Weights of a small mixture-of-experts language model, trained from scratch on English Wikipedia: 70.2M parameters, 4 picks a token.
Below are experts of layer 4 (counted from 0) of a mixture-of-experts language model. Rows are named router (the router's row for the expert), gate (a neuron's input weights, with its number), up (a neuron's input weights, with its number) and show model dimensions 0-55. Each number is 50 + 15 x the weight over its row's rms, rounded and kept within 0 to 99.
Before each expert's rows: "gets" lists some tokens that make up at least twice as much of what it gets as of all text. This comes from a sample of Wikipedia text that the model never trained on. Tokens count by the router's weight.

# expert 59
gets: " the", " in", " on", " The", " at", "The"
router:63 39 88 57 28 20 51 42 67 69 63 42 54 73 23 26 75 65 68 34 60 25 35 45 49 60 37 62 62 56 55 23 53 43 34 36 53 43 56 37 55 54 64 42 50 71 20 28 35 51 61 78 50 52 31 19
gate0:47 43 58 76 24 65 31 59 42 58 32 31 40 60 66 70 52 48 33 66 55 32 46 56 49 53 50 50 46 53 34 45 58 46 29 41 43 61 58 35 44 46 38 43 45 56 54 72 44 57 54 55 61 65 46 85
up0:57 47 52 53 56 63 68 25 69 53 36 80 50 69 42 55 54 63 55 49 41 31 38 42 34 58 35 47 13 50 60 30 36 50 48 53 46 26 51 69 81 57 50 54 34 77 35 33 59 36 40 39 41 50 70 48

# expert 28
gets: "18", "10", "8", "9", "12", "14"
router:49 36 61 52 39 15 58 49 56 29 42 44 43 66 45 15 31 65 67 29 48 72 79 31 44 60 37 65 38 80 32 53 42 51 49 40 42 27 45 59 63 51 52 55 45 71 22 32 33 24 68 27 52 71 62 52
gate0:42 56 61 79 12 63 50 65 60 67 22 30 37 59 74 55 65 65 39 73 50 32 57 37 38 56 46 73 11 26 41 39 55 54 15 67 53 48 51 25 55 51 40 59 44 64 40 60 47 42 42 44 47 62 61 79
up0:49 37 36 50 42 53 54 44 77 35 34 47 56 57 41 65 62 49 58 42 39 36 28 33 27 60 46 49 41 42 69 21 43 39 34 29 39 27 63 59 62 40 50 58 50 60 42 23 49 45 51 59 48 55 70 69

# expert 9
gets: " |", " —", "ov", " f", "%", " were"
router:65 45 68 32 65 21 74 24 40 26 14 30 30 71 46 35 45 71 68 59 59 51 42 54 35 51 08 64 29 68 49 33 45 49 23 52 37 46 26 62 36 59 37 24 57 60 33 49 53 60 51 32 54 48 54 43
gate0:32 65 58 73 13 71 57 58 60 61 31 44 40 40 72 61 38 52 25 84 55 31 55 48 48 71 36 56 21 36 60 34 57 60 33 67 62 49 46 27 64 39 36 54 41 50 34 69 64 60 52 46 47 49 57 99
up0:48 48 35 54 47 65 51 44 69 41 33 58 41 50 32 69 42 54 35 58 45 33 47 49 36 66 32 57 25 50 59 35 26 32 40 23 46 32 65 67 66 58 51 59 48 61 43 31 48 43 67 65 42 42 42 53

# expert 58
gets: "0", " it", "\"", " also", "7", " not"
router:70 43 63 25 55 38 50 61 66 74 33 48 57 60 24 56 67 74 62 74 48 30 44 31 44 38 32 32 44 62 14 46 58 42 31 57 62 35 31 41 65 35 44 38 54 75 65 34 67 52 52 46 64 61 42 63
gate0:32 60 52 75 34 75 50 77 48 68 17 46 35 55 59 62 57 54 31 79 48 29 51 46 49 61 49 50 16 31 41 40 51 43 24 50 42 44 47 35 42 51 49 59 35 54 48 66 62 56 35 58 59 60 42 91
up0:42 37 35 47 60 34 51 37 57 25 35 71 40 56 49 80 43 50 44 44 51 15 43 44 25 74 52 58 32 48 53 39 36 54 59 14 33 29 57 65 55 55 34 52 46 53 44 37 41 52 57 64 59 51 53 41

# expert 36
gets: "\n", " |", ")\n", "=", ";", " had"
router:59 65 35 41 37 39 42 36 61 49 42 48 68 33 57 29 69 61 79 47 49 29 51 31 39 88 10 42 28 80 25 34 60 80 60 49 50 58 19 42 50 47 51 21 42 76 39 38 57 63 69 62 60 62 26 58
gate0:27 54 79 77 26 68 48 57 47 65 37 36 53 44 70 66 63 56 34 79 46 42 64 47 60 51 39 60 26 41 56 48 51 58 41 64 47 54 37 32 62 52 41 58 53 59 51 56 42 57 33 54 58 43 54 95
up0:57 33 48 53 50 67 40 59 68 40 43 47 21 70 49 65 37 60 37 51 27 30 33 39 41 73 57 41 22 40 61 36 35 35 51 23 49 43 73 53 59 35 47 49 26 61 45 62 59 52 77 74 38 51 68 43

# expert 43
gets: " in", " ", ":", " as", " of", " its"
router:26 81 23 49 24 61 40 42 44 42 35 49 43 47 17 12 38 73 70 28 33 58 23 26 09 54 27 75 39 61 81 21 51 74 46 70 66 46 66 44 44 62 55 44 45 48 57 39 32 48 60 65 59 46 45 37
gate0:38 54 55 66 20 63 46 64 50 57 32 29 58 54 67 66 45 61 25 77 40 44 55 47 49 60 50 54 26 40 71 47 47 56 32 52 52 50 47 45 47 49 36 52 48 69 46 65 49 58 45 38 63 49 43 92
up0:41 54 40 57 64 54 35 24 76 48 37 70 40 82 36 69 55 54 41 44 46 00 31 58 27 56 37 48 23 43 34 48 21 35 06 35 36 35 53 70 65 48 47 69 37 60 33 38 60 40 48 66 53 65 78 53

# expert 46
gets: " |", " was", " is", " (", " were", " are"
router:46 42 57 37 34 34 48 30 57 47 52 67 38 53 24 30 65 79 70 16 51 48 39 49 33 24 15 59 46 83 56 25 56 44 44 45 50 53 46 53 38 58 58 32 34 70 44 58 65 43 71 34 61 69 58 45
gate0:42 42 78 66 13 55 63 71 62 49 30 28 36 66 64 47 57 53 39 60 41 37 49 27 46 57 39 57 22 45 44 41 46 54 39 51 38 52 35 34 57 64 46 52 42 45 41 60 57 65 37 61 60 59 68 95
up0:61 28 52 60 34 54 30 31 78 27 51 61 41 52 28 80 49 38 44 43 56 31 57 42 44 70 57 38 46 50 45 61 47 38 40 25 46 23 63 85 41 49 32 70 47 53 65 56 29 32 47 64 54 41 51 61

# expert 4
gets: " the", " (", " The", "The", " \"", "2"
router:59 44 51 44 46 45 51 58 36 57 52 59 48 79 38 41 61 63 65 62 44 49 42 50 54 53 27 46 24 61 59 23 33 52 43 61 63 40 50 44 39 50 24 35 43 53 34 51 35 21 76 59 54 36 26 69
gate0:33 36 64 76 20 60 43 60 55 52 40 34 38 60 70 42 44 69 37 77 41 30 69 37 47 54 49 54 06 42 54 39 49 35 38 76 59 37 40 38 61 52 65 54 37 43 42 59 60 47 51 63 49 49 55 78
up0:41 47 37 73 48 49 61 39 72 45 29 50 17 54 56 63 46 60 42 52 20 19 49 45 58 57 43 55 17 45 38 36 31 34 29 37 43 41 64 64 68 45 37 41 34 66 46 33 67 47 58 64 46 39 63 36